From a checkpoint of a small mixture-of-experts model trained on Wikipedia.
Size: 8 layers, width 128, vocabulary 8192, 15.7M parameters.
Training: a variant of SOAP for the experts, 410M tokens, 6250 steps.
Below are experts of layer 5 (counted from 0) of a mixture-of-experts language model. Rows are named router (the router's row for the expert), up (a neuron's input weights, with its number) and show model dimensions 0-63. Each number is 500 + 50 x the weight over its row's rms, rounded and kept within 0 to 999. Numbers have three digits each.
After each expert's rows: a language model's description of what the expert responds to. This comes from a sample of Wikipedia text that the model never trained on.

# expert 62
router:453473451459560560546521502503487545501500525485471420475470498537518476418530478578458593548488479462470486462521514447477461544462481515509518453541508498483491514521387471390596517618572538
up0:500465426468534458477553439465467521449562530546509451478485435479448443435507546514508590425498490500442547403531590397446456530446467536525413502609433487466481585506564498520534467539437471
up1:484579589581527571492536490539481524539475493490547466490544510504407452549432522487419479493521582492524480537672483520560571492428540510503408444521496538543463502431510457439565482399526436
up2:547423579536550463503507480509543501486489512546557469533465552374519523544479407461451479531483458530406498426548454412532510551510540458467568414515424518444473499447555451561526543576527504
up3:438482543566534513540401482433459362513513520424488451481505558576511537405385395535418461532479376462474486532521497485472402486466555448494532454549398525534488547479563400582462414546504449
up4:488507426432499538493446475498523519533451448525405419548543526599514528506537411493518478475519492461476516473520456525502570528621559546530498508534493519370463494550557516465514525465499511
up5:520447481483577504497488633511482445471434557543514477474522505515476506497489432518542498538449442508558385492507472491488357399505487481463453480555445520522545592459521526494520488524445561
up6:484567586623478490552425433531442500476529514601542413430477484507511476417521449493534500519576433464464480513519432560545498479552426544511518476497518493516506542465475402547651505484541403
up7:521386537442564536486581472438499459536521442559545532539440430526472580471563489386556497461403458503590514501422545447479456457478540547484518514531469399554475456464442496385534444487489560
up8:469492475529471528477509471568554448477510501496478536531542490384545561586549437574495437413472473462472524489583491493521491486452491556444563552434483507418521482570570531577520424536529545
up9:463449469557488467488496559501460448462449520564555476445461461545569521543500518485478565460551509503455520489627467498534500415567489457500498393487470489491498539517618480520542516511536414
up10:472409519480542442532499495535508417463504455573577472487500411515547479545512473562432544428547547463446542500528458463571485593558434498441464495431552500458480539500519426570540555473460385
up11:577421517443495525500416540469499457499467459517479500527507500446545497584528496598480540527496503548607481399487453610478453480442450469583536526458452390433468498492519484494600581556434433
up12:455473561455581526475629524455422501525474488442473387595513505548424517512508593441461502558515498513522405482496544561476530535444578546454514506549448484485576458403505430415469549480534521
up13:538568530446526534528455535524522438522516530469587524446480555631515532513534459449411532388532473479548480490444479454541512501471456467493476542538493533517478395513462613468555480505400554
up14:542522493574495539548467487420513520429540449487542521518549507501497454452450489522464585496404483573480517528479432445379491500396488500430421583518539440533514509495494445477538609514530515
up15:557473399417547452481415499449466451577582523480583435543570439569434450489389468418483537413508452460402448473577469481452515483436428458431535497579453499485480465500471518467463459438479532
up16:590496393535524481475495504443463495532485518474551475464540507462451494593443551551351490420479559528473547582492482508492557587529498515507530541494525445544521516473515577446547575513582463
up17:515406538492524552587481461501455505409489545527535411508478434558436512531480545520466568571366581503506450514550459489482470585520530592544517513522467569494444562454569454538525492464453530
up18:541480518506534520609453437578575512515443508517410489484535508425546565472483454483385511588493497598538420457477411524509450551539521486501546442430457439477500498546429480471540597555540503
up19:504456500465520485567477521508416470479469529482491498547497515506596494521414474571410410633475546508504457525553475578482416435523505423421516521535425609454528572564447575484548457445432510
up20:504475553439485507536459481429459546500520535519448530514512541451476481510513386476477465445465553556495442461424576475562482472443402421538470492594493557403495547443421520543563474520529611
up21:577492504473498567508538472434480529496602512532453533511604505403504509487461492385550601510478508520394438436514513465472477473497482468406590515508605481610573530431500483484509487479465543
up22:488438527584510516481468490532493466559492451569538486441522545482486442544444394439517524491478514527542518582529468475464492482525512533471481459542420571351468570519455455361465527565508537
up23:498424461521505527586517596503437449469485612470519491576557517491483497486520444559497512549588416614470493569522499442471434535492508441456477506555455467568490541481569486604489424501390536
It responds to: Numeric table separators. Pipe separators following numbers in statistics tables, such as goals, scores, percentages, plus minus and plus-minus signs.

# expert 50
router:493476540412528592504473575524505481556467589487452458483456484508502412435547490611484487488476514536482516491521492436449505532446471462486562462401506480509460483493457480349530442560551445
up0:456503441560462627469455564468404479482541430537525476549447514462532477532481567470582481522434600535451594445490507507547503520419545567577495451502509470477529444505509414485517607501436542
up1:545467526554455495500465412517496531487536561564513565541454493536551478450488556558549447521582537533477533507496503507518537390435538532549484496420511452509585499418516381528490503546466438
up2:515491508584508616511437559452466491538464549505492511548456515538429420446577534497585481479443447502516468505533540493569512605536565537596477482529508394438470457498493393493506566521515482
up3:486486459523456534489464602518499512418484507456560472518410476410479620549427481468457578512512498549521474498418497415454418476445460543436498581512397471498452479466490514471565438508483555
up4:468574587493435454503496509525501478425451498537588509566429546460431442550556505521520454490421579559587468457514458575454507484422382490464534570524468472489499515525529501543560452473486417
up5:414477535482523580468577467501479492477572566542477510410442511472561493519574400563537462535456524449543536524634464532528455486391481608562503414480518500578552522461520617473483480543548570
up6:462502489485494387488508481463472501497464420536549598507502482444567365554561513502548521457472450521436503432509589517522460506446460482478466545610541497520495525380471453482499483473539540
up7:618512455507570533546620592514544403508443438463550507472433485469600511462490467489482461499546466514394535493523547466440473521475443534447502651449491548485509520502494480493522511498495447
up8:405493465463589435610429535456505484475510449496537421513566449504513539504507550511495508383528452513458412522597496481544515489482462510542488505459556515382392571507549510512548447547560595
up9:437534502430517474464495481492520582585525505498517489516452510420440500407490497562605523389382473434458432504533479456412430421487440493456548472503439449510499486495396485458440392504510448
up10:389493545576542559502542580506488520419487454479482496499442593501560454522442525437494542463470505447491552492620456413457566495423547527565508471549523536525552506501528476374460496590445619
up11:429556517469508491464473469403491493565529532583391474499547475441477502519522530469632513573530476490526446567543537456564549504499533533510485539563584530456542523441520539427532518501495491
up12:417490534538456554513504486484558494382469638480544518487453496479540543400511497508512465493519505589465453547488465489591530475504550522533482590449528495532507501472578460451611402507395575
up13:568537528544528568598490521511452424563548518454430492451477558517499547438419585501423425568493560417487515576462556485489492520480487550472523470448568517505530530451501499474543512698515501
up14:506487399372462514473464540574501514559542556504442518520409597553481473487482541406394473518484498492463512408517525485575455562511531552472498442604462517463484414500475533528540480497534536
up15:512449477514507521447540467486535453499450453504612535551495476373549387490432474472441479497405471498460384516479507549425610465537513581513525512497446487537515402506597510479600508501514451
up16:495573456527484558517532507529577504494397514491498480557438439579439586506426466517451499581512426571416444493475450466517400457455626389528468506490527505448476458463503502442486372447547459
up17:506626496589526585579434559500504492504612439493524452479545491428518448546513539530530516499409475528549452539550440465602428586404538461494419538493578491447547531410553512501517478568430541
up18:559535547432617515555564495440443594482503492469530525513537485470521459447530548406492568587542440553530438479591536501494548480449492509459462479554447513447585534557524520563448459570458463
up19:516499460461467408513519446484483485451548587566503501416537564463500400532534404583530555507457448571409551558523554358453513495479503544433522435487548503557480521453505603494590426592582499
up20:519425470465455429492432538588476517560570542530395531494454473483424430487481525437537451549557475475538632540474478517445543433552548534577537536523426495451515525447457517548520555443473600
up21:548470497494479495551416492528528530454349534446484417542481398520531398466517534538484491405554528456527541549514511437509531657506498584492535499536541528435407538503589494563567366441529581
up22:538445525585476528478545601458505481499531524537532490369444471516570526593478522590507391493487532588456412508488475554522524488441407566541603472418549539474551493525526477493431437455486561
up23:565488476492421495478613543424494490501450460446531457458503437474531436440543466479465448515502470495551514549444589565419442444541459501554498520560582562514479469519495447424453423394549362
It responds to: Table cell separators. Pipe separators after text cells in tables, like titles, names, dates, or descriptions, plus === heading marks and stray byte tokens.

# expert 1
router:444493484426494506512450540555444568500502501505517450459519346565504439502504453594461551517513633435468488491480499419509530501510506481457439416495570567479435522522456485438544484534551469
up0:580576462485419531420491489524517483550571460548471451477536510484509496620448453561511539502450551529481419462411461529545529512494359608523453500472546606493366556514440540507475442480541516
up1:494599485466540516416549478424502468484481438530427524479507614604492469523416480475452461355565477507451379478512535464465510477467548530438395551412466491525492554395542498406472515446441522
up2:519510429458449503508521462476462543466521467466540522462507453450525469422636424604509485534508526485475446579544516518494479506695466490531509591475452504428418556517517461559463422545444545
up3:500445504446438547566499488556559514518460427485519518456486440538513519560409479477534526480405458549432567535397465496575506518519518545482489411571457524522450345539488481523543542449488472
up4:535452488508504514483499514610510511481556583474558588506466518603505450486496432544521544489471452435572477487562439445550481571589487519436453416532462462478492403466546436496487499497458431
up5:489475480483477569384507511516599488443517442469491543459512536522505524510517464522431398454532491541523418505550377501457583481381511494436466402554498476487513451611536411522460537416491440
up6:423481513554418566498573504463502585462607450485532483447458472550453464581456574517531488455507484581517520541498561449517488414486444396538579517560410386538585503475443485464549503475493552
up7:536556495480574560522542535513416457461547483521404574572418487515491463539453500511490477525537536594444526454533554479562502536431525502573449474458541503510489481486427542461510471414502513
up8:543559571474445471460540468504457550527519465540485433568550466584499586426550603534440518449500438485470446472433414498435586587541451604453466486456528438510615521450552512570464520524458488
up9:420539507565555522415539498472453454462457521467497469455557524502586501565498487467463510450490632372513493487550526530476487548493538621476495450481480499495429549584438446496472409396487450
up10:512541572494557483450508494513544529496535454572523514437446413476520458537565491468391465440497500459423492543460517458475542513491496463470421407362512505542419485484527501556464476502467415
up11:499539520528529558479496567460478563497510404518469502494508503555567498522528447469434503413417547604532598439554464440603636527525545595475552470486509415476488398558495541466587543496469544
up12:445570480498467602548564426487445553532572449468419520529449447455506617480481495570572549417526590500557524548453481483540567503447455536414472487429476546439486498479532492506595540453472465
up13:484496584524486553510484470522470543466470545547472527525492557539475499579523464462536412550446518536490595517519558499555519497470520533441590441530648501470474499519487381547503498533500439
up14:416553454647396565575510437489466444529463450605572538513454516490518493421459514549471519581442494485469432541462496495522587477500518425451537365399494498445512545494554561463409420493582466
up15:422439482547586493518358449527388489478591465460478507410592528550504498563514470472537518483464489472504478461575410493460623487420521525556568535612408371418515550470512548488543467527421497
up16:499529560410549532601509394531421451472439482513473537494499505510495479441428481525410530570498424529434491474457569459579534531469550554490538459516491409595489404494552496478517454402502474
up17:564467616508473569465508653537505569494579552581465494410552427524483466446487432473568528456459499403511468414506557480396490472420518603393548505459402464433558489539456502558413457468541492
up18:398532528540406558481530488541492521457522539440507499435501491402501418593462513574496504573560494526491519589503589556457510534554473593475512572497550563436518503483453449474496526508451429
up19:502456450470469548596517525511450443506628567438458464538560569509489408492413462493535508561450493487515494541537470497391519496434416511485517578518422486489586517442492449518387442533554509
up20:544501438468515425509443556552485507504392483486499512499514450584480535629543583512514456526529502538525538591448580444534436543510531468605534439587495520489445522389496518476529443543499547
up21:501512495488495451525569573497580425451466379505507477520554396582504451487515499399436473482514462505485442549498510505558519526483473423495439615478412506468548526541504497542491446470531431
up22:558418426416491449526548430481466598524515479516453430558513416594497550521478459464540536461422484549472471426455483406414459497521492554454543534468464554513548453521471529521493393516649525
up23:488586550439377567438505394503526544453503489460507638532515432481472580510486398488471514544553522478454566519427422499488446468456504529475449556550442524517525527490555531481526516544552565
It responds to: Reporting and action verbs. Finished verbs or verb endings after a subject or "to", often reporting speech, such as said, announced, revealed, violated.

# expert 59
router:541502487420533507604452468445403479509454596497549464478458444523560509462565456505501466495390511361448423546479491454463546543446494448575605513483539529591484493473518457350535450544552446
up0:511511466492489494472414519495543551521408500566531475569573501594526420530470471462546435522552512425551566541533441534441503551537550378459462513547479455570540449464515519462482454542485474
up1:539572470512564590663525497473465469374486570382557493416455451418512472486545497512537536514422456511630580395488465421498526515488464477443515443532467448498510463399464566512526480502554516
up2:514473398431614422510539492497458509505457520542435447558512439521544598489554469564558424473541487447468447486605431448359541478553555601520467482556508453559541419497481503459475530501531542
up3:515523527409572546511455509499600443509455476453518499483470544532545585516490622498475507524469500485456482470407485602475488538529432493447550570525423509445388523577533421518497435592593531
up4:419580459558623514465460501535453559566511411543602411480474553571532435548461472484507507425512468459518440471469442504595498427519449500565389518552555581510505554538505501524564499488585496
up5:487525444442492543457469522499510450515546578508490472543481519570470555516482524441558612472452507390458524420509513509471579587495486565501532504451499491474431470406513501500545427573585518
up6:518491466494379574377485481510567396512550522422450585595506493485504375497526492485437470455507528459487576440479493589515553458558528502488515515436494437421525515486497569515477473505517503
up7:506559413616542491456417517519475465536475467540505518429478553481466458474570535435500499535497633497500510607498468402462560450378583518550464466578485446525489529491459363381522478447503515
up8:546510585542495468506499524569487489398511494456529524534473441472517567457562416475518481565436619497477425579451557467485471436485461503573495637534483480443528565482501424514543541539485565
up9:400475586538581505469536458488375424546497496545499535399408488516562529513503482470472526512453370456536491540475408522489491466475504525578501577493481481474539452431487532433529513516551545
up10:568485545590425589555542500425429510514445527529444533532430388514485573425481573482545497523489486477404498510581539472537523503525463492582485498437469572503494552468450406547606562537521510
up11:572528442548485439533469523486529441620472547531548485495541439502546511523585544480456499390515501471490504572536408515476516510501517398497497454444554528497455578516436512479564386508478441
up12:584434471489539512464479511523491473494422487483578461499470460552555485491573470484485558640463414473516493511433453562623499552497470573484513485475470574471555552607555503511553526512504427
up13:435501501488537490523447449536485556575624462473557500485472489510585520482427492453469606506538581486457437462530459550548549603492539450477568454585547551638559475508637506462585408475489544
up14:588595560565473497512510504456404516435539436500576510375442474599519514475527544574508531545438505480492465556421468480466519500565530515580466499516555479385527519381591478467560487520485516
up15:455510481524507515468498498438475514524460599490447604462571438474513529362579486453484520456420470480394517438457479524545638411469516548573648401526495527505433501478512491499479552493475511
up16:522522538517553499531514537467439482481532446489503480462480527511522576464597512424427535513403553495503513555537497531496501527487472388475460497476511428556388489328445408567557507423461485
up17:559393555496475486571406436509473536506524549441544461500448493541537436442434547512434538552430429501502503515453493481485524434477535465479642475550528422541543538484437551442449438482421505
up18:464501538473509448624471440449563455547419525603471524507459465455462527549520526528451500536439467523404446387550559451458489460565382527460435595384436571528553397477514513447548473509462488
up19:545517625499576480555490469481456547454488524467524581436481448505439467573513375476421533566531470485496519446436513515558517493483584432600457539509509505511533533426467531558566454597425454
up20:429522569509497530468496559449492445456461517545540485514448463518515437508529465525457467431433529457465317487565495462452556514556547540467597525583571455469531478408505518545570549491475448
up21:476532500596490515493481549518437510600468479519532450493593472527424397430537551569555466460457589418454478574599423486567476502503582490528431573490445560490515507470565486465508546493500512
up22:529418584476524479505475437424468543464555547528494502392506412435497500477560590430430514514475434534474379474490543437485545502498470498585463515561485404509535401549481478397531583474467575
up23:393529519489384528467511579443460543498471579555594477515511509505527546503516445497474553546454450477472441521622465467491534461518453401481574513483433505561459482505465505539480527497555475
It responds to: Definite articles and time spans. The and The at phrase or sentence starts, and time-unit nouns after numbers, as in "Four years later", "16 year drought".

# expert 6
router:473505496493529523581441515544487472591383549556532417519461458573491436456517472598471492449549539469447450505561462471467465475461483515491583596481498496480497474517457534415557426557523430
up0:498524536566497580551479554530534501520577541471528502453469413526512410453536508498406390471516484505530493546563487448417491517555571538429565524539495497528466507375492565436449489544439486
up1:514482470537582447494547509522441496421470520549428502625453516462535556449415500464548441464490521556495522460539529560478526382485473499525489540495539459478568457486438500485608583444475440
up2:490644552580437436463529558468497460512539446495460564551590393581556419538488467529524498401566484452433471539532542529397614541566467521603556541479507515446485464491433436477605543541461532
up3:447500517550521539517593482479545454480450429565463494510508535505407449463512531601522508495485476526501529561603518458468559551538470483500527554445520544508496503464464529378500442495485476
up4:548511593554489526457595452422457489508452468571544484479567457483544488406483592511465511501501525489349454519608422485565507464475480565403494516478425493463495507456434536456526469456436442
up5:506523589490493580571426525480493477515425569525330550446463447494425454567457474431583471383528429456537518565475603432515517535491467516471546482495505511456534535414443489491523594539470451
up6:490428485490497511572411501506500570548481494439515443458563448520539475448472602546592523508576510430451519546579481430551589505506508471522445437477478542459506547547569520537643460541533549
up7:515535448478539562437531481526478514545546470500492454474542515544447468542574487642438596427524416463453502514518395498434482534466409507396534493464454572484394434435442522476421499450480448
up8:462495480559546499562522489535576474519467431495536535469492588524505536508524435493513464432421465421519468533462431452494453555484489546607607494594493529369450573598545534506546484500382515
up9:518515487610507629468453521537504489455390531481469452488558489591485401444494531445473496470453441414458441425561512477472501486499495551529560557571428488478507534549503461400527516494500489
up10:509478472510440554497497505457416528445471511605519544477465561569441500381494489515493401505524494489552462570497517512614552462556531512528542574594471498522505468456463468414505411544523454
up11:535580472561438528549569521483580460510531553509458404527473443527421439384538575545534528511391473489514510602515504573571573579452469502460450493514418490428541508495537490464558547531483445
up12:461402470527513535446428454472524506534504602500446506432463480466485478461451517537462457467629500395461501533505460472412507627574534429470483531520415467480564568513451498522503503532546436
up13:468536553532451586446546472473513495429472525454473518503623448532510490507489571522497436579441501506547479425524493424447529609527539492536525563509528425567602485406590474467527463450615544
up14:421562432552406405575389513459479486545536512532454494469419445502573528460551529531481411516525587384483501533496496486450532512523454448436547422553514380516478475474471636468455473560520496
up15:457422502450494458605526433510457552614433441544564550528527397511517526541554588531472532550543539544530499537539510538493505495512587519581579535551483555425584497491530486463494492523495526
up16:533502530417442587411607463398540416568402515536517518547495526442537509512604508431406539454487499531441480570477633523540507502454464548470520518598488493519553442558468434482529555542491446
up17:523482484429549491481552516527530446518479537416477455531468487466527528490450519595466541473493466512473558489531535526492489582475496508451524510476525503492527470516540495539498509470450504
up18:454555507524533548566497543479436416423499549472413600513475395610481611444462513428470488482519562488467450475575491489421553461456490462501512552544490421586510538572477436462492609449456489
up19:479516459506513466577569426473523442506466503487538450538613451514538420510395501425512465553511560533518473511510514542561436533473424449517499504534508493488514432543456531446509556474492480
up20:391561496573581518576580520572497479575492469464484445555392461492521436491492551466522445506459490547446485503552487471530496526455451623531495547544602551533571462543502513423550472501534578
up21:497430480571574428558622493424443467496443416482517543490499478563486501420515423598477434525635445512523580385497532456521487478491405535503526569532474515489567492510531456505517586509429439
up22:445589528589555612504437472463529460484491511549574452471412511549495520531563519501530474426467423456432542408491426493518484501525490550555565509467458414452441541565510491444502518536616427
up23:485414443467487548487499591497523570505462457565541383547521437536506578527502402495514492440561529529469499459445537496538509519486521487499455587545372519418500461541530442458504525544537569
It responds to: Determiner before noun phrase. The word the (sometimes a) before a named team, band or entity, and final year digits before an event name (2016 Assembly election).

# expert 12
router:456517485542466596496503532499515533491412466571484456582490439573538466418478381579448445566374495518433414489476474442474512508504477467514496498446562587572469483443481529394560480491573483
up16:480636463557439484429444562413501541412437534521457390482531442505509497557512492474497528436470474489486549515452440432541451543430568524546536452500422496540506467457477523492512492522458508
up17:578517524510377554423486487498481531589518524373483486535444415498459574486573399384527480487438578472426526533509489477440449520523506465393506510365496582520441394456530488407534506531468531
up18:516508497500519484508538428490575465552552487527503563502456379528542567395564546388520530439510484427483502425471402467487524465529514510403392509528520566575459428469424479465526517554527538
up19:521562525496475452578530464493493480527503473521502521507543530581584533472472459488538490520513455606444545510480496571518436462460509442554520550571594477561521476515550579549549551591441495
up20:482457524455483447487519539530445581548505426516402462587558544579554446505605484512535606505406465437470507505477515455488577514421543394462483576562652544501492582498510467516535474543488502
up21:465490458615500542532558385462414555500509509553445501525510530561539552451422421536450530494451583449449435463569553453469521528504560545518525473545531602565466470511506502469508455533624563
up22:497461608476448553511450510517454527452525519532460557510509453406548481430530426462453547539506576494433435466529502491512583515561504437500451560600399581523485435410515535521565512491501488
up23:535506464613460485482484527383592480454416445485422499463442523428533516430485470564439494517519485497438492414479439408558458521415451511414489565542492437559509489478507569449540458489498528
up24:486479493517497482546572454491508461440416561451496531495511461443464487555518524525472449460607553488506492488537462458423506555430596480481482440407452492561540468511469549466498481459466595
up25:548574522522527610484498519550530583519466583505462456479455504546595481494522467529481543436562504538561536549490479411606514552509565538459647433457509472492493522516569426414442527489467562
up26:497522483468547524480439521368567486419410452526490367480493443549539567545458462425462510478427550523432612438572490458482540566475411569489430457515566453554450531607488508524464490500461571
up27:561501484559511479446427546548475516468460570548429436485488439466518472402478504493435436443464521540425486443550485457546431426512526406477576550492550492564512483399498584469543563483471384
up28:539475482444477563554437449490471481558557546425484481407499500477495455559493446541557618468572514552403424384515524463638557519550556522414466580596553406479455523452487537536529469527484454
up29:429452435514556551453565528576479532601405598573517532507618445485501551502605536524503400521433567529426505501544535554551469481523556427479596492530461473490508417493483525515481460462486530
up30:542468516631509569630507436569493504470448468469539516441425513527506470543548578538558480476536532480532474432616496503442502581539569507553581435532435426487514462389540406506514452453495549
up31:593523435530500584577433517507511524477461556623462403513554463466520516475412511621480449518464453550441499421583503473534509504512471492487447471499586449506509582464578521455595434468430422
up32:505552407543486610561491572586488536563465494536515525470501476556620532559488459548459552496558522451506488473552543498541589480426564503526476404459536606523500459421410575466487504500427523
up33:488428365535533493536482555505451482441473520497495454404524560575549502469448440506490526571396530469537462482539522443501496464550470585502544509565539497555448494570484518482571420538551468
up34:432487473473533452518466534501477571505552530540459530513484499482457570424564482574410504562414532575582457458497489387489484383522467532573554487486532517485503504486490501569488483509457453
up35:388478390362581508481448416439560482463521477457535566472491517525583481475535526507500570490464448567460533436469521479532460605458495451588433444587578529542459516450418510501539505469449527
up36:542521412491617593491434460497470418498580418442555528514544446422490506561466514436444536539458468501506437560511480457571547462446522511442442439505550474482467520500537475514543482560405549
up37:524532477438440501546513477489463482506585447499492524564547602540548494488450463470567485541462429436491508572491569479497456495440529481470460435530581546486480610534502527469627484546432457
up38:568437501458474538453457496469527472524445383453583402601491487477484532525555433424448375571478484491555533562461539428517452553538482501535504421472520613509481501459535545453556491543500481
up39:525534455573471503551491470452465448459439534466554482485371476534526662482577485450415593574582482453530487534414503504488441534574578577491436469455494523532481513482581551427547453437536460
It responds to: Subject pronouns, adverbs. Subject pronouns he, she, it, who after a clause break, before a verb, plus adverbs like also, then, formally, eventually.

# expert 31
router:440409479340537537537521529513447498491470587522466506532480420459521384448446417544450501584394567479379492467482456471458497495438519461576510557446483463469482499498543550377555473527557477
up0:579499420494510496500481488520427517484470534542503582519521566465431543471538513501462414480464494463450415468509457502546504451485494532511471593457555619493460550533522527537418519536432490
up1:441480571494446543595467567547520484401491576524481554433409414532502484515528456458502488505468437532553549452598474532506529456552473459499485495504594413552558441585435465516584492513470502
up2:469537610476457502605487455549457572526400543625487493528369433511518454597477568533503470485443566546506540531495458512484467515547519432465533552462552454431451562540624533552551486532443447
up3:510510512508440582533518470496447569492573479608527439492474580467567420443475562449476518625414465417531459568411557555478478479529507463477498554530499564579470457433502615506545525541500498
up4:533495477465584608482457592413479543491493462536402504568540496515432561462486558443510516523461519583470516519443416454567420547455427527506458478532499604477374460504539487527506503533471586
up5:511547423427521486489409340434480548472480531465491541455407444423589493509503523621565527519531506483457496500490501454529529543462536567577490471477468571472520495469635442474616482544434432
up6:478462501520491491441524552458534535593452568591487565559474466473518520495404501451478566409535584507448483557483522542420619457461530470516493443473522539454458543487512512445596565604449552
up7:550409551485590518395479557508475452521447609590479579484518506497557503496431505478512460534467465552442481510461496464498505579501542459453569546460531486578528620486515458452486596541560527
up8:522491565523558451480455566458451600504383446599439511496476416513505505490507510564601355532443592470478558398527444507512523566513528556545510498557590535495465422543612485477529486569467549
up9:504591479452497548398549495629425527593454558559473530531497483554482541499407502506462567540522436462558431501487526453576493365452450436440577435534532478474442453509535536474539567489455477
up10:493507497454516493593486482515409588451489633508498491570474483487558526550434542455466510505519533514486447492476478454497551512525396446524538430513426536484545474489515585544580501480420516
up11:497481548474504513516543458515355597505621522554445575543527589367572540589440429514493532481450572584476404575455438447510508450464522481457555534511525429496482462453504529412506485472559472
up12:516396558544534562485479442498528493530456479448548465500409474502614431523437508426603402528508511505516553461518514447397510553493473514503494523579471517506501547436475559541623583515523554
up13:523360516473491433514467475426515508530456521557487509457540578527587516536512430403489493443416548415459512490423451470464534528501492533551567475543514500420469428478463544479507514538482534
up14:510497532414436582517568540500477443499502581450537530509575543552532527501590525507523452501465477582485484538515547503479446579522490496570497621418586518513452502488482499495553497465420584
up15:538427451490501583510544458447449538463426461500421551499512487480537549460539543460527515521468497554481562580508515502469578510519454513505483551438386644479476460460467576526528494505574551
up16:476426511540588529450498432559574513445440451435564428491452566458486523487432544541407425530449514491469548536439488482499546469575468572515533509546516480510525545445527559400673600471548660
up17:566468474402458528468539502405415535534519457523488566440472457489500513514520415488488494521421563572585417478527441457468481480455596509467554522553433453518529482497463431562443504538537519
up18:474483569457471502537511515514487513430491530483541583407421484457582483423518502507517477525559496529428540511560425498459584483437550533577475458480479562550511388504506538564516386571524439
up19:445532565370589554497592474438488459532497447508445495487479532545427578505497505476406415480550513515426478480508467486531490448514474447566472517487561530454506544462571488493445536609545513
up20:532531457418512516511565470492420469461482536456437481585454558487523460507480483370450438508425514520471495608484428446508464584475517494520547427494411477542404491485498483509517517516585591
up21:416550496394569601562423418501521564459492480472496564540502426490472418497522569425447554639513620433504460593529521554561410453513461514583561499508527526560470485522533500433485497487489496
up22:509479491432504569421498430527458584566476518498468535501528497462585462509523580524561442504455529462503520496482480527498525553533497433515531548482462527542412529471376504462432500538468457
up23:459523474414437532472456410552445471505523555539601544511552422521534491474474446469566490528503541530472438511535557415464473560545643520455519502456450526546496520474506560434553502415467525
It responds to: Pronouns and capital Th pieces. Pronouns like I, it, him, you, we in quoted or first-person speech, plus capitalized starts Th, En, Ter in titles: "I Thank".

# expert 54
router:412486494438471536543501524469429523514496465500507378529507388587498463452522419543455511480526572493479464543445559350501551490475528489530585462492522501489447459488487501461536429496474431
up0:450473448554549505500426624520519545541434490543489455562471539451549521680524500504462469472547500504458588599499577485559445516457556545573491484550458528545528486472569477532468555579551558
up1:557474548514529553478396550517462500425543462468553460426440518582489457498531434413478494498418503471518513535418484508529414469472503597494506457545578488432482489486475498490612527507524471
up2:488485552484504529399485493446467425548557454519507465442467423665483625420465459461459478501431544511457484457527515546459564549593410437455504456521514537499522528566573514551497497506527501
up3:519485491411412418533565480557466493477545444516556566459424454592468490473480454533465384504541477535486496579516432488554419398543517579500425565501524514493495538500510455534486428552513459
up4:520517509548452566489540470518410535461424525486459475528589456522571497452408532619484552433469522495529515464515572515318546545470472462562457478476581523437515478515466555500445551465555479
up5:507520532470490516503416477593443600550442506399538514595449485466527472497522463485574483444508503494442483526464475442554445539485497489513518481453529469466401520547554495484469485505458569
up6:472463494550543451429475499459521505444442466531461500489498449528475467435450423508494427459485478449454440553534473529539552419413517450418477513487473508562525465581461400455467478544482481
up7:536462555523495568494461512509467522605485539504467494504391524509455452502453511399529573448435438531515514471505530505498511595478457471515572406539491390478561477520459475498489496458431493
up8:526535419408569480552571574535451528501451597478431483436479457530533519453495529517420558536565531556613473573477473401437484442541453499536550466437497528485404508449522397437450502485558519
up9:466447473534488514466511584475470529513626470537522496492559507517528601510463586469538521535517466475564518534458515395417503435490543452520399529554480502538507540426559482378522446456661401
up10:624415404521536529511433498485449404494451555592460538563543470579481503512508466421534491477487457546541438558434443441453484571522499465483559458537572580490462441563631496501450507515490443
up11:497524557541462491618447501450462530528461403497519432421462500478550545564510457482426435532623519466566554640516543453577492519438541522561445514483573484481497503513478494522511515567450523
up12:576482478483534506544454563595453383538536438527433484535500557483505558507479466485504551516521545437485533470400502473510522556442531590467465372466443439495577416499413493559536448482505607
up13:471570543382481504556535495487390555509551454512409492558569486533528639459460457503450514487523510446507462433471485423503574446479440493455467555524557568495381506514588550515485502502528453
up14:493483511459482442527553476568408474431455433431505528444520499481435536506552544483480471556430483501538486557487517475569501505461510550555559616570453353536439534475489518511507451455631463
up15:532534524480471500588489544545412562515536501564438508559545468402503445537503348506561419467450564437505421586539448512563514465435560478425542476463552480487489519523519525450477493551472550
up16:525510471462487476583408505505494558459535522497444432506464464453480453516425534493427450582572510460421478456524501529511590595463472534595477518461536513520565424473474474595545484441455504
up17:469428509577489518429462588524497494504503454530509506532486502563464497544526498517504462493557540546558651509480489531578536598501569564607523488576527605524496436496481454519493486634466470
up18:482490509509462531556519543465441492529543516419548503519484487518590442503483429517588494363518464493506529556526479498433584476492540471492536594438493598470472523516483463365454483540474544
up19:573507516458474404444478448404441604487462465518484433592487467577522657394552552452514509509466504482459547578453513521437484471514445463474542491469541539534444537575509552531509466545525496
up20:527569480399544507515510524513414582455522468494406514485484527529461565568451526512434475512499479549579420550529397524497468501488494486464550447567512489517493537490430561492497474532523453
up21:524482505488545560495548519508564462539507550527549449535451518413503451522449515531440595473484559507491400562508480458473510434521470469493566441545370467507542544457449436459454449411572563
up22:486499516510455491516556451552519395630548483519485628409468502514482546486530520495545490472554488532477431554528538634458478504393484485525437535501491505514540527419452517459484495516536496
up23:523567473529498513526502419526464487502486512564540457572575466438483529434522534482504489451484508367432463580558514482486473542550384559427573514467530473518487481460507516558441496551562476
It responds to: Past-tense action verbs. Past-tense main verbs after a subject in biographies and histories: played, moved, won, began, joined, released, led.